From a checkpoint of a small mixture-of-experts model trained on Wikipedia.
Experts: 64 experts in each of 4 layers, 288 ReGLU neurons an expert, 2 picks a token, a softmax router.
Below are experts of layer 6 (counted from 0) of a mixture-of-experts language model. Rows are named router (the router's row for the expert) and show model dimensions 0-255. Each number is 128 + 24 x the weight over its row's rms, rounded and kept within 0 to 255. Numbers have three digits each.
After each expert's rows: a language model's description of what the expert responds to; "gets" lists some tokens that make up at least twice as much of what it gets as of all text. This comes from a sample of Wikipedia text that the model never trained on. Tokens count by the router's weight.

# expert 40
router:144136087097111102151139106082087144104101103144149105094157171130111173124106125096114091154162130118112130089139102117129147094127103107144143132155129101140124110101141119152145120146161179184161145092089146121107102131097141141138168131151103117132140084134139116126124124164120127159124142115150140166149127098152069088148092123132109123145117148150091109166102112131100111140119159090160106133162145168114119126083163108102106127106129148104139151112129110129139142143110108146124175162158159113107100155102117145116146124107121147093161133091114173104154149125097135146109133083128160141086104104112098158117107095089130147157140108159147108149151094150098120160087130130160145101166122160143148111157143156113147133096104141109137145180144153159145169125105114
It responds to: Single capital letters or short codes starting a word, especially in table cells: country codes, positions and model names, like BRA, DF, CB, Audi.
gets: " B", " C", " S", " M", " L", " R"

# expert 24
router:119158132097127150145160091093098169121114101112145123117162156147102175102086114149114094134141123110095165091132121092110133121131118107120168139154164107095108125127132122127122124167162159141107151092145154110113097146125149162132128131133112111121137139121173121069144145131147164109146178113128110133125130104136126104130109171109117109132053170143124135115107119164072161127163144104118086116124153168092114128102118080131113151108132119106104139061128132132141147163105100144139141172198167107117131180142080135137131108114119150093165158120098151129115130114103137154125130110130122129103122139122154125126089110135124157140130083171096139125139082121131143124135112133140189126156136149121131099156142148122129161125091140114145114146193147134153133127162121
It responds to: Short consonant fragments in the middle of longer words before suffixes, such as syl-la-ble, pro-to-types, compre-hen-sive.
gets: "b", "c", "r", "m", "l", "f"

# expert 12
router:132169067090098144129151107124114158094097101140142101099134165163150198122098111115089089161150165110093141095124111099105143114124074123139180146134147104099121127102108077155136132149125161160128156104122158119131146108124183139116140121163113102102159104138137078118118118188108130166122129131147167140181153097155083110150116118144098100139110148151117120141117105118109107110166140091141105159182135165132137146124133089128109136122126126115096152122129134126110142135099097159134170136157124119119114155121101121119162117112098114103170103106128168116129146118113141119120102115118155154089119118116132153102122110108133165156131127148127127134130102154113120168125111095160154132154113188158145111164153145118154141112101142110111154166134160170152140120140121
It responds to: Month names after a day number, digits in years and dates, and time words like year, months, century.
gets: "5", "6", "4", "7", "8", "3"

# expert 59
router:134141070094095149140152094087094154102088080163148097104140169166134185109087114117108091163158156115094133095135115111116145094105092094115160156139146113110119120100120103152163136137158159176149129097104162119115111141124150137112148099170114103115150107132153111104112123167132129157141161115148156154156123102156080104144112114154111105153112156163107099150093107144105133117145159115128120152163156148126131161091137098097109141117118158105117140121121147124147134160130108141142147166154146085109125154116105130123149105116109138085153111114120165115134156127105130140106109109122144154110135116110128160136114097104126137164148111161127140139150104142095127157110100129156172122161127161135141116170159160128171154111089153111113146191150153153144151122135090
It responds to: Digits after the decimal point in decimal coordinates such as 55.78083°, plus odd mid-word fragments and non-Latin byte pieces.
gets: "1", "\n", "0", "2", "r", "c"

# expert 19
router:141159087093102139149153098094108153103098090149156097097140173148132178110099097112101098166152171114084117085141106104107138088122094094133150158148136101118115115104140097149154143125137164174143136089109170108118094133109157154116146140165114097101137121118167115111112120161128116145137154121141143157152132115147082109134097133161126110152109151170102104143097108129101132134146161096134101154163143147123157153110133106110104131120118161107136153110125150131150143154116109144133149157166144110111104158128091115107154101113107137098144106096106161101142155137100147125112139104123160138108120116110124152121124107114125135162137114161148116142152100152093128167119098123172149116153140161141149113164163177119172148117088155115107154188150164154140154142126081
It responds to: Digits inside long numbers or codes such as 520,000 and grid references, plus Thai or Vietnamese byte pieces and Latin species-name fragments.
gets: "2", "0", "1", "5", "3", "4"

# expert 37
router:131151083102099141141148092080109154101092081144158088105141174144120179112096108106107077167155159118069123084129113101118154089115098085132160163140143111123114121093140116148145142131142161164142126090103164108115116141123159150122133120167109106117145113125156113113115107169130127158131159124154163145162139097147078100148109120149119110144107137152095108144100101144109146133155153095149107165153143161124144159105141083100114129121126148105125153114131134129133140154120114150149146167180143112104111162124099137122156109108119135091149105098122151104131148123099152133110120098128138132118132096107114163127119100103119142155138110157147117150139104153087134171110101131175148104145137162131152104156154166112156147103085145111112151176150157147140157132127090
It responds to: Surnames and the commas after them in football scorer lists, such as Smith, Williams, -ić, plus hidden characters in coordinate strings.
gets: " ", ",", "1", ";", " (", "i"

# expert 1
router:164136102121097115131145120126139141118105091125157121098132180147147191123109140134123097135146125118103137150151128128109166071123105139136166133126128114129125128103144137152171123177107171155147167076127121115119154142133156133124124149143092124123165142090115119097133104139099135138123149126148144144161134128132089091130141146132104133176114162164129104141140125130099140170150122134113067144162164186104142136105146127113114129126108131079124128112148151104131182118132118167133149165120160134064104145117115136100120118127128112106153099143084158125114143142086160120129124103130178140128104126125129118132095101150083158154171106155130154140122079123076138164084134165161141076155154151163183124166144154138138154090128120117149135110154126133136117175125108
It responds to: Single digit tokens inside numbers in tables, statistics and sports records, such as 190 lb, 19.6 points, 30.98%.
gets: "0", "5", "3", "6", "4", "7"

# expert 17
router:138159080095107141161145091092093160095100087150155094104144173145126180120093098113107088158162158126083138094137103097124155089112083101136154147149136115120108104103115100144140125141142159159144136084106162109125099133124153158133136111168112111112148110124146118114125119166123127141140154132140166148161126093148081117153097130141119097154100148157088100139106098128110110132149150093135102159168134153120142148098135091104108127117124163103132157124125147135142125147124119139150152155173152107099112145126094135133147110105117127085149101112118160103138152112099145121115136111124140142112120106116129159119109098099124138169142114162145122145156092149096128168102094136162140110168127168144154114151155185121175141113092147108108159182150145150155157126135095
It responds to: Mid-word fragments like duc, iz, writ, raw byte pieces of non-Latin script, and stray "of", ")" or "/" in coordinates.
gets: ")", " of", " in", "AR", "iz", "),"

# expert 42
router:155142039121080110156141107117068136106112108167130113139162155086151135134079114118135114132122166103077150091109128135116152105129124104114156146164148112145114100085156133144162130138160133118122152098118190112082110146140128142132152131185083109151120090114146118128101121183141124115136144129134128154144139111183101116153123120120146111148112137148101116152112124144117157155150157101152099175159149122127140127109141118094124133087085136136156157125126129101133129130118128138137138152144141081110106136131118126115173118140117120110156084111108194132125113087086149160119135117138145149095173121134117172105136111094131113121166140146141123147114113149099158159101110163151126122136110180146120096140134148121167133101107167120092123141153160132144149157148098
It responds to: A bare space token, mostly in tables or after prepositions, right before a number, year, $ or quote mark.
gets: " ", " $", " #"

# expert 46
router:126134118111118155132151113121097138104100104146158101094161161158139165117117112099106093131151143103051153125129134092153157085126072120138148136149130111123131084094138123166123129151151139184128130098112144087140115114143158162100144102146127137102138088131144122122159121151149133138165160146144121154200139111147080099149113105171092117141119130143124120168092144124114139131144135110113098171150124151118160147099145090133093109123128142120143132101151138129167153149148092169119148168130122137115089152146128116130134117131120103107169116093152121103130151070121144127109117108129147167128152108126102127093114113103098137131143113139180122152152133148120127172097078137150175102114112181117158093133153159122154132123105158123117137143146155195127143146156105
It responds to: Final pieces or second words of place names, cities, states and countries, like York, London, Philadelphia, Baltimore, Kansas, Madrid.
gets: "a", "ia", "land", " York", "o", " City"

# expert 30
router:155129132112127169154154111099133160100102094149138107131148161140121155105111137129124129137140156125121139104129113121132133132096065081137151099123127077134110115108112109128117115146108179149110169100105149128126110127153150144102134105149090081132126142094120110124146123128098111149118146146148171147176158125118100124157125126159096103125123169132114149128113128128106152130131113097143059140176174134097171126092135092092088146104127126077142141059181149117131115155122110175160134143145135122092113135125101098128166104104103150111159134115119144121143140091096136144129144103118140137075101085113149122140091106146077128126119086127127141147169093138131141126089090150133137118121122159141164126128169149116164122108068126128141130123130128131162169164111086
It responds to: Suffixes ending adjectives and participles inside noun phrases, such as acoustic, progressive, livebearing, ological, political.
gets: "ic", "ing", "ical", "al", "ed", "ial"

# expert 47
router:127152116090094168154154093133141152105109126154153106079142174168179176099081109131119073135136158113103169088144128117102121084136130117141174142138124098088137122106093113137185133168133145129122152115120160098118127159143164145116118117156124121103132134125150096127121140165085173143154128118126144122130148113160141132126101136124117118179105132140132106126089106117100143159134177121134094151147129135118141120099119122107135144120091154101111141090133139099134142135106124119133166122152183111053083132140102111117138135105128122130181133104123161126138137125067152120112129110134145140124140117098141126123136114149100145168116137142121148175149099148084140127123109173128130085128113162161139121163136151120103140086120175118099146148138163157158123184130120
It responds to: Single digits inside years and dates, especially the second and third digits of years such as 1957, 2014, 1910.
gets: "0", "9", "1", "2", "8", "7"

# expert 51
router:148156088103100143136145104103104155089088088135150096107138172151121177117086115120093097172150175122090123090135096096109172095103086084129157150152132103130123125111141090151161141137142150168128146084103163099113113123129154151121145113158107110109152101126165103107120114173125130148145154123151154153152133100150083110140105139144115100153110145147092109148091098123113132134158162110129109160163138164119140164098134108103089121118133154103115143116122150130161146138127094133131155179159135106117109148125106137117145117118111142090146096112120163105151148124099156129117125098114142145107116124108127164130121105105106151161126106150136114140143104144104129161106101118164136113158125174145143108156145167135169147099080147098115163182154151157143153139137093
It responds to: Plural suffixes and common plural nouns ending a noun phrase, such as players, people, universities, windows, operations.
gets: "s", "es", "ers", " people", "ies", "ings"

# expert 53
router:122142093100104122160146111115113135093102099147134104119145148164130149138117088118056097177147138111097120091124132112078148077074109097175144141117121118083116103109123128144130135168131151164137117114101150100123091127108157155131139125200129110110176099107132088108153106171139129102158132109130137141141151114131077080115105128144100108139124169158134108138099150112114128112166125095165122143161139127124137128098156053095111130113112155105119160122111131113143133135159140145136163168139166119110117160143090123145184107096152132104144092087135142123131137137089152128102134105118137121089116096137114164113104111145147135153126134151135131140141092158112136162114118137167129105137134144146175138140161143132139145089104126107116170132150159143139152133159110
It responds to: Pronouns and articles starting clauses in biographical prose, such as he, she, his, it, they, the, often right after a period or comma.
gets: " the", " he", " his", "s", " it", " He"

# expert 44
router:168148086103083101148144103133107145065109105115151095091154151117103179081122083108109115126152147080144134100127126125119135101121116107126151147151153125128084126125114103136135131164147181159116172130099143127077101141129144130139156109159073121113135120130162119077101138138142138109149149116135135161154130130150109127143100152117108100157077142157092100157102154191081155138170131096139111123130134158136133110119152095084106160086147133114140132140112120101108143120142129152155160131129148139113133177155113133130146106127112156105156129103091182127170112103110151151090136111136130140105118126130114143110124079089087129148159088137158131133176127165116155156117106110118129143154117155122129121141157142121141131113117147119115180163160131158122124164135116
It responds to: Opening one-or-two letter pieces of ordinary lowercase words in prose after articles or conjunctions, e.g. f(irm), d(rop), t(ells), dis-.
gets: " c", " f", " s", " p", " b", " m"

# expert 29
router:122158123109100120122150120120117128114114108155161107082151141119157129109097096100075128143139138104139148119116099128141159095094099133122152110115174085120112105085124097134149175154124125107141132100111128126095133131135176137090146093123116118127157119106132093124123110167081187127139124129142152153127134105168102101145141144139138101149104153128133128166103104163119124128136161121156109139129143124119130131083191117142102143101097162123116114104142166111118142162110119137133164118143138106089109150154121122127150084097129182089143129139139141086130163111104132156100105131157182146112144117108129163087097120120103128160156111126130136170117110156130161168092127141141151126149147146136144064146145172093132157107117161114087161163135183183125122150131082
It responds to: Line breaks, sentence-final periods and wiki heading markers like ==, ===, ====, plus table separator rows, at section and paragraph boundaries.
gets: "\n", ".", "==", "===", ").", "\"."

# expert 3
router:142150081111104143144149097092104150102082080146149101100139169154114177121085104099116098163148158124103131091126098107126148093124087099124152137145150091116117102101134101145140142127149165173144133096107161113117106124127162149120135104159103113112135101113140125115108107166134124147142140119147159146157116091149079105156109140122115098156101150142090105144089105118114113112140150097143099153159143165124142139094137087104115137125127155091131130113131124136144126148134115145127154162176149107095102147119106132123142128107105138089154104115121152089147156112109135151116124096132150140107126120125119170121117094114109133161135118162155115152164099153094128167103101124177156112177121154146159127163155158126164155116090151101116148196150161151154163124140087
It responds to: Pipe separators and line breaks ending rows in stats tables, plus coordinate second marks and codes like MPC, e.g. 40″N, Non-title bout |.
gets: " |", "\n", "″", " (", " ·", " MPC"

# expert 38
router:127159081081107130153148109104090153098096092147154101107142165143121170117081096111108083151160160120103116100134127097124147101113083073112149158143160106125129103098118105153146144131138171163158134087090140103110113141092167131108140104156104119109146122120160119125107124159136128144139164117151149155154138104171077111145095110154119121147097141160105092163101108129109123120139154094118097152158145147117148156085142096097109129117132166114124176115137130121145138134120096134140147166177140090093116165114105120116138103117116130092145125125116152123127153129098132134109126101133150126105151112129114145141139094101113147150149125160167134132160108153091130169116099134153162110169135167145135128153167173108164146133099159107123135176147151135145158129148098
It responds to: Dash bullet opening the first infobox line after a name heading, plus newlines, table pipes and verb prefixes such as pro-, acqu-, trans-.
gets: "\n", "-", " =", "|", " prov", " se"

# expert 6
router:124151079096098133158155092089111157102088087142154099104134175142126182110093110106100079160155166110088136084134108098113143094127101093115153145150142108134111123101134096151145140127129160173149128099100164114091117133118152152116148111165114118135152124108166107109113112177130129151139155123155150148146137105144082093145101121138106102150103140163087103144096094123112134124150150097137102163166147158126145144103133093098102125125132159090125164113132137130157135157119110151140152171168140103106111151130102140117148104102112133089144109099106152103136147120107130128113132100129148150114129108125118159133113097112127121156122123154140125145146097152094122170109100140167153114159144174143150116167164160118155144107092149106109135192154158148145148133129103
It responds to: Digits inside coordinates, catalog numbers and year ranges in lists and tables, plus words like List, medal, Website.
gets: "2", " ", "0", " List", "5", "4"

# expert 16
router:140155078099102143135145099094095155092088081137149090090145170149128187106091116107099093161153166120091126095125111098129166098114085090131150143147134103113119117115138107139136136121133171153148137086105166109115112126112156161115148096164113112107149117122165119110125107173123123160140148116147152151169122103146070108147101129152121104144115141174089102148095107128112117127153149098132108151162141169133138163110127075109114128119127167101118136118133144119146132162118114138143137154179149119098113141126104143126150109121125128092162116082110163106150146123109146147109126105123158142110117111124128159112127097109135138161129120159143116153150093143107129166107108126177167109160138170145150116160158162129161142112091141114117145177156161159144139118133102
It responds to: Pipe separators and markdown table rule rows such as |---|---|, mostly between numbers or empty cells in wiki tables.
gets: " |", ";", "|---|---|---|", "%", " —", "|---|---|---|---|"

# expert 61
router:149156073077127164165130087091095157116090090159153104115146159130138154113100118108120120167156144105123117106118089101153150109062089115143149138132154123107115088109179122144145157142163159157118139107095151103107107155162139152098122135154133111114145109097139129096111123138128149169146146126134138148150117117164095114131105128118137121119109127173075099162076107124096106127136169087145108145157162164117141154104155104095109172121131150111126116117127145088146125153135118132149150139174151111110112147129109135129140105091091150087176103114083161109113150114126158114123118105135126133123115116115124154130135095142107120150122129146168130117130106149115130149097076153153143099180121146130148105149138151103184123098081132119133138149138146167151138137124095
It responds to: Coordinating words and joining punctuation between paired terms, such as and, or, &, hyphens, slashes, and en dashes in year ranges.
gets: " and", "-", " or", ",", " &", "/"

# expert 52
router:136145075087104120142141092083101156114094087150137095109145169145138180118084108103112090170158146116105144090125113105138154088131086099112148151155132102119108123101118091148147139128136161167153141093102171116134111131119143147106150104171103114135153130111164108114113105159123123158127158127144143154154132109151081088131097138145116090160110134157100103147099109140111125126139150094134108146153147161111128152099138079103107128115131169103112140117125133124146146150107107139132148157172150108101113154131105129124157112102113124087154099097113155108137151125107146152118128099117150141105128115134117166142124079107105143163141111168139124139152103145095135162103097140161142105161131146140162105147152169114176146114091140110122161180153156174149151131142084
It responds to: Line breaks, section-heading markers === and ====, table rule rows and final periods that end a list item, heading or sentence.
gets: "\n", " |", " for", "===", " ===", " The"

# expert 55
router:138162123136124155155146112098101143104095102145126107124174174163173149137121081104119106150143145083101146112118129096152141079098123109137132106128128122092136107133141106139138173143134150159124167086084131095144110125140127143085128127149127111121185130129155071123126102160109127165172128130171157161149170103149087120163106130198132124138120133117146082130106137149124158121133157108120127132167161147093152151132160087099132099116141137113147152113151165124128154109111114156165129128139140118110110131136120101115099106131107114084130083123144137124155167124090129142080119123160169167131150088117182154126115116121148149155134136172130123169137113143110132180105106142141151115120135157157146123164156123100132125087109141115104161115140150127165168154121120
It responds to: First names and name pieces in person names, such as Robert, John, Giusep-pe and Gabri-el, plus middle-initial periods like John D.
gets: "a", "an", ".", " John", "o", "i"

# expert 45
router:154166100111106147140143101119106141126114108137131110118160139153160149115089124062101103135141138106075129090102125094130159126093110103129139162165126130140114145098135096145145119127117132176139142078105150124092135105139137161117139148132119123142172111114150113124112129180118100154180146131140113149170143109183070119111094144155142087139125171185086107138121096158129131147153129107116123154128141153110126137093143084140109153131095163110096158122124142103141104122121098130153127134153164080112107133142126125090123090076091115123136146101145126114181149103100165151118111110159145155116116119121121178125131095095110137158139099166126125160169107136105112146130097131143146099141128147118135121165135144098172161115069133125107173162126155145130124125140126
It responds to: Pipes, hyphens, colons and equals signs opening table cells or list items, often just before a name or label, e.g. | Charmed, - Standings.
gets: " |", "|", "-", ":", ";", " -"

# expert 63
router:117140097112105163134151109122153158124100120130132081121134146148150165096080110118106103126141132129077137116135106120099133077084068106142142150175161088150117110124147105156132148115127197172129147121107137123132129164125155127164164109152140122069157139135144112124128126160137115148142135156149184127147125103155103136129109138167125103191109154156138130145107125139106105095157150084128121167130122121122155119112146119096112121132125153134126162108151140127102144180129125112136148173150145130109085158147109127135154114134070127122131134120125161100171158155134148119122118124135148138108137123134112199100108122085141129196132134194149153138144104135145153185089092137144147127128142129148141132132115154108183164127127131123137148161149157130128120122103112
It responds to: Pipes, semicolons, dashes and parentheses right after dates or numbers in tables and date ranges, e.g. June 1979 |, December 1989 –.
gets: " |", ")", ";", "5", "7", "6"

# expert 35
router:138169100108091113137122109098096150115098129113146096126125126130125133115096116099109096129189151112108165100098140122164132130094116123151146114129163120140096109101140097161170160124127148135127144090119175107094127154146165129155141152157127094124144132082126095120129126177129163156110143144190125145165176108121119148133144154161098116177112156155129150120115128130117116120175140102134131132167114149127118134126151087141133155100122124100107143123157143138154169149103092139147121173131178121139092132183128105089131088111094130132130116109142179110142203115120175134117127111170116158112140108123169124136112105152111110122158110132156129159113131136076145168100140138157139110166145155122141101132127173099150142087110114094117114116126160161152135122125097
It responds to: Clause-joining commas, "and", "but", "while", "although", semicolons and dashes within running sentences and lists.
gets: ",", " and", "),", ";", " but", "\","

# expert 28
router:124137087098107120155175097112120135122120103177141101130139144134161127117096155092134127121173162103132109104166110104121147122154111090108132141119129116151123082122099093144118133138124145149110143096131169075120139131124130118094162128156125113104159090104140128117122128143113153127152137167183130170175144069150119120121123143122121106142115166165101113162119115157120133133140139134119114198130164133126131149125135089119125119101108133118140162117139127105165138134088075160146152111137141106071055144164101145069149121093110135131139107081110146099152168090124175099103146116153120151146145081115163144119092133121107107143163103168107152142171113126130133136112133147131150115131101122128154116140122152120141143131099163080118157173144134141159136142121109
It responds to: Function words inside noun phrases, mainly of, in, at, the, from, against, and colons after infobox labels, like Mayor of, Domain: Eukaryota.
gets: " the", " of", " in", ":", " at", " for"

# expert 4
router:136130068114104123154161102100083162110095085156161096110131167136135154107103088088118109139152154104107134103100087091097144107095141119163143161161127126113109133107153095136129154124138151157154145110120143111106121122146133151114141135161118118098140107102140111123117129139115114161129139134119109160144122095166117100138113152132126101134116124155103120135106074120109156157135147137141119143158141137105142149090148085104109121104108151086124140118131129093147117122136137138135130127190146111123114180160119142148120127097127160094140074137143146092127151107089105121086122112154190141093147104122119174116136112120153125155130119154150104138139108136076161163102143126164123127144140172151135112148143193116155147117092135102079160155148151154135104132084059
It responds to: Opening quotation marks, apostrophes, parentheses and brackets in running text, often before nicknames or titles, like "Blitz", "severe", (Kohgil.
gets: " (", "'", " \"", ")", "\"", "-"

# expert 48
router:140141082102103148132151101093090156091092085144149093112143181147129178121084090106099091171150171118089117093125115095105160102115097094131155150134134100127113103108120102143147137145147157165140135091101163108119107129125158155123147098167108113116152104123144117111113110172128114156123159126150143146157130116152076089152106125146115106147106145151118109140095117124105112128157148092136104145147140166117138175112146075109099134130124153102116140120131132134154132168117106144161145165173145114101106147123104129120146107114117136087152104103136147098123156134101139150114127104116132147113131112124136167129106083105121142151136120160128126144136101137099129163111099139174164107154139167137146103168158170134158148105093147104104145179164160144137153134122080
It responds to: Ending pieces of surnames, company names and Latin genus or species names in taxonomy lists, plus line breaks in tables.
gets: "\n", "s", "os", "z", "er", "en"

# expert 10
router:163133045099124136137134104117113141125106099156112103127142167161105137106053141119131103121175122091129161115094106129123129137099152096167157127141167090130116135113157137148143138124151125140139115106087125145118139157118157130118139135130083109095134124133133127124110170172154169125122140116144125133149135123178116110128142193150124134158102141183089140144084074120094125193126163119153124146141134180107121157118136119117103119122092118090121136098155157134100145157125133173147132135134168102120078151141117134097150121113092165098143094146105114102123138130103133102115122114126162194114108114111150180093138111123135138145127118130173111155174123126115124121125095181142150119165123162121152121128144142138148148116115119137107151115135133156138164147135094
It responds to: En dashes, minus and plus signs, decimal points and spaces between numbers in measurements, ranges and tables, like 10–15 mm, 2008–09, +6.
gets: " ", "–", ".", " (", "-", "/"

# expert 15
router:149178109099091129154167132138120143116097075143133097111140136118189146103117102089111096162184128128133131111086123129147160111089085125113163136164141122133120121121088111138162183151123143150094133114121103091129141145130128153113164093148132112123166070090145099130153108167114166128155142187170152151137146138146119110138149155134120149156114178201101131135127150127111098141162141117177134166141139130101177136130141140114132163120117139122115141123137111101153158131105130158139140146146143124098130158137131109121128106095120138110129125086131136122161167152144159158117118117169148116115120109112134178111147099111132175173133132128166131141145116141086171145106110134138134104125152121138147093150159171120123123118103158079125150140172135137155130127144105
It responds to: Auxiliary verbs and connectives after a sentence subject in prose, such as was, were, has, had, which, although.
gets: " was", " is", " that", " as", " to", " were"

# expert 36
router:177149090100126140147132101088136162130105089163126113121148173170131189116112090123115098155163154108125140119142131108146158124140129129129142152141108111129139114116120139152150113171126157162180155084112142111114098115126130174128147133151132110158133125150108113091132157137139183163138158119142131162156164110156054115138122126130143095153121139134091095121088159132101100127151146099146068151147123165132158117100166120083091158120116138104115144136125108137151133125148133140159165117179137101119100123141121101110122113126125167100163108146112129144125182108108136127107147087146158151110139141110094142122116107070098134140129090159147109147117080150100113129106126129158177106127145159161147103146135135114178139138118143111121155162136137160143161146097122
It responds to: Capital letters and pieces in acronyms, codes and model names, such as WFC, SLV, TV, FC, Roman numerals II.
gets: "C", "A", "S", "E", "I", "R"

# expert 39
router:165129093112106106142128116112085143087101120125155085092149191143119163086133122070105072136142128107111136107163088110140150115133116110163134163113147132107124087093139113171202122133128139165144170109080127126090110109129134139118148139205088118126132127139145106135113125156081127151140124111162139162125117070152104110153110135153106097133108141125105101130108111171087152139122127107158123131155129127125145149130204122132127139107127162139132152128111128120142137132124101119144147151148132136130102122159090131102131127122094122125125108092115142122183137143124128151072134093152130159113143117103143149130146098106128139176132117158176121128166133149119136141105127132151145096136100122174137114167130134099138130105134147100104162148165157167160158129130123
It responds to: Single capital letters or first syllables starting personal and place names in lists and tables, e.g. H(artlepool), C(uxhaven), Stev, Mc.
gets: " B", " K", " H", " S", " L", " D"

# expert 8
router:141152091086105129148155091103105151105096088153148097107144165135154168115092117122132085143167159102113109090148122094128145105116104101120137148154140098117108122075125100142141133131144170148119133084129154099135102151107143146124148096150089105081143128122143130119118103179114129150137165129151164131150124101145097097115129143123119111142102137156110105148109085138111108138151145123155114146159143179116144155105148132106116130110132166093133147128117130112153145133107107144132165157188150122093099146121117139097158109091092127127143088102128144124146137104114163132103128104102160116130152100133137161124131095085135137160160123165165111146164105141086134185115104130172168112177125137151140101153160180127173149117095138115118159164155136158142157110135111
It responds to: Prepositions and infinitive "to" right after a verb or noun phrase in running prose, such as to, in, during, between, into.
gets: " to", " in", " of", " for", " on", " with"

# expert 13
router:167143102090088112164150105119108150113102085139160113115160148141166155116112090086123100132156118135130124126116144132098130107079110086133115132132115129129092077072136141143122157153148159116131114109101125114124128127123149139148130104171079085124144118113134137089108145150111120147117162166157151144158109126133090074121138152168089132139124170163102138174121125133130133138142135126151125138161149136110154142107160125116126133093076142094121157119116150075111136125114118123145151128124135089091117135119082095143129107114123164122130099095107161115166152102086131138106128097145139138068116088140091129162123105113129153141109127136150139118175109126132137163084119161150135107148139145146153108122149175101153150094082175085127135178156129154164112147147115
It responds to: Articles and quantifying determiners opening a noun phrase, such as the, a, several, many, its, first, often after of, is or as.
gets: " a", " the", " The", " an", "The", " first"

# expert 34
router:154169093087085135127138098137112170108096073137138108085144187134156207129098128128088072142144155113083104096127126133122150101118101112131165126157132135135114112121137117150171136152133147159110128104133155115110091156135130183134143129163130118137156131114157116096122124175112143174125126108141125152138137105145072108136118120150119092167101142156099091157105101110118133124161161090117110138143137147121159148089151074120106171129082154122143117121133110127146109129114095121120135151154139123112109142143095114107155112114134131110155124135109138125133130124095125121107146067130156165117116111133114148120133098086100146156156121186116134147128114130089124171093127148151133098160105153153144102143143171135144121127078144126102116186146133166137127147125131
It responds to: First digit of a number, usually a year, count or score in tables or after spaces and parentheses, like 1993, 100, 400.
gets: "1", "2", "3", "4", "5", "6"

# expert 26
router:131151080096110150157150091100102149091090084160150096103146176149121176113094118102110085169157155114095127082140109106119151091103084097142149142154132101111113125107126109146149151152146168155139141095098155099109111142118154159132140126158100118103143116102155113117116113173123142155136147135148143149153132098149076112144101114131125094150101151155091090138095105125104123115150161106144099150149143147118134146079146098085104120130123163104128132117129129132151149153131106142137167164188154114107112154114102130124138116114121144086144126106097161088130151114103137141112130095127146153099120115105139158116131092114128133173136099152146118142149102144100130170108096148174145103147159160129159116156159164121152147110103141109102144171145148146148151132126096
It responds to: Single digits inside numbers, coordinates, ages and table statistics, plus some capitalised infobox field words, e.g. "age 75", "94.3", "33°28′".
gets: "0", "9", "2", "′", "4", "1"

# expert 2
router:144133093125095119139164118089110139115094108143157103111129156135121152135076114130087119122171176115137120109119086106109164134083113087128149108148152118112111125086155151150129139102141158149118133115111122110102136152140163148111122116152115115073147117102136122112124099139110130140137154148135156138171154135151088099113114130147100103151095166172107097146124095145111116104131148139105108149133154160133164147090155091098122126106143181138137136096144161143145137105134116169143145164177154090093098170106108155115124103120134119096159153134133123123179190114102117115130152090137129154136154085118096171144113109153134141140130130169152163151170097128114109138133109130113137132143167177138142114135166155111155164086098149100136138166171147156140104112150111
It responds to: Pipes, dashes, colons and semicolons separating fields in wiki tables and infobox lists, e.g. "| No. | %", "- School district:".
gets: " |", "-", "|", ":", ";", ")"

# expert 7
router:142145093095104149146157107092111151088097093142138106108146167153115170117089109116118104179150157121084133092134112105104148086108107086122148151148148085115107128112137086148141137146137141171137146078099166103127123136113155149123133112164105104117144112110165104110118097177127115156133152106153136147145131104143076110136118117147113100154114151144096108157093101124113137114153143109135107169157121160125151158101135085111108114122127149088128168114133142136161137158119108145139165148165145109116115160117098146124130097107121144073143121104125148103125146131079124133121124095127152140097116110120127168121120111105124143143133100157141108148126089148093137167116097107159151115145127179144148109164188168124156144108087133098104154177155149154151159137115094
It responds to: Word-final suffix pieces completing nouns and plurals, such as -ation, -ment, -ability and -ies, often before of, commas or periods.
gets: "s", "ation", "ion", "es", "ing", "ions"

# expert 41
router:134150080100101146145153103108096157104091077149146092102140172158124175102086117107116090162150169112090133095121107115118146096113087082123151160157136094107117109108138110155141140136148150159148137091111155118114105115127158151118147121160092113129155122116158113117119115170132132150140147120155151141160124103149079093150096121134124105159101138162100095151100106132110123122144151103140106157161136148125146151085138085090109118123130172106118142125113134136148141154119111148141156163173162102112102146126103127104136104116123127078146115101119163104149157120089130136115115102120164136102117108127146166114118090110122130153140108161150127141144094142093129168104104123173168104152139161142149107158153167116157150109094146110124141184161151148154158127120100
It responds to: Line breaks ending list items or table rows in taxonomy boxes, discographies and election tables, plus spaces between coordinates and abbreviation periods.
gets: "\n", ".", "cl", " Soc", "rit", "ph"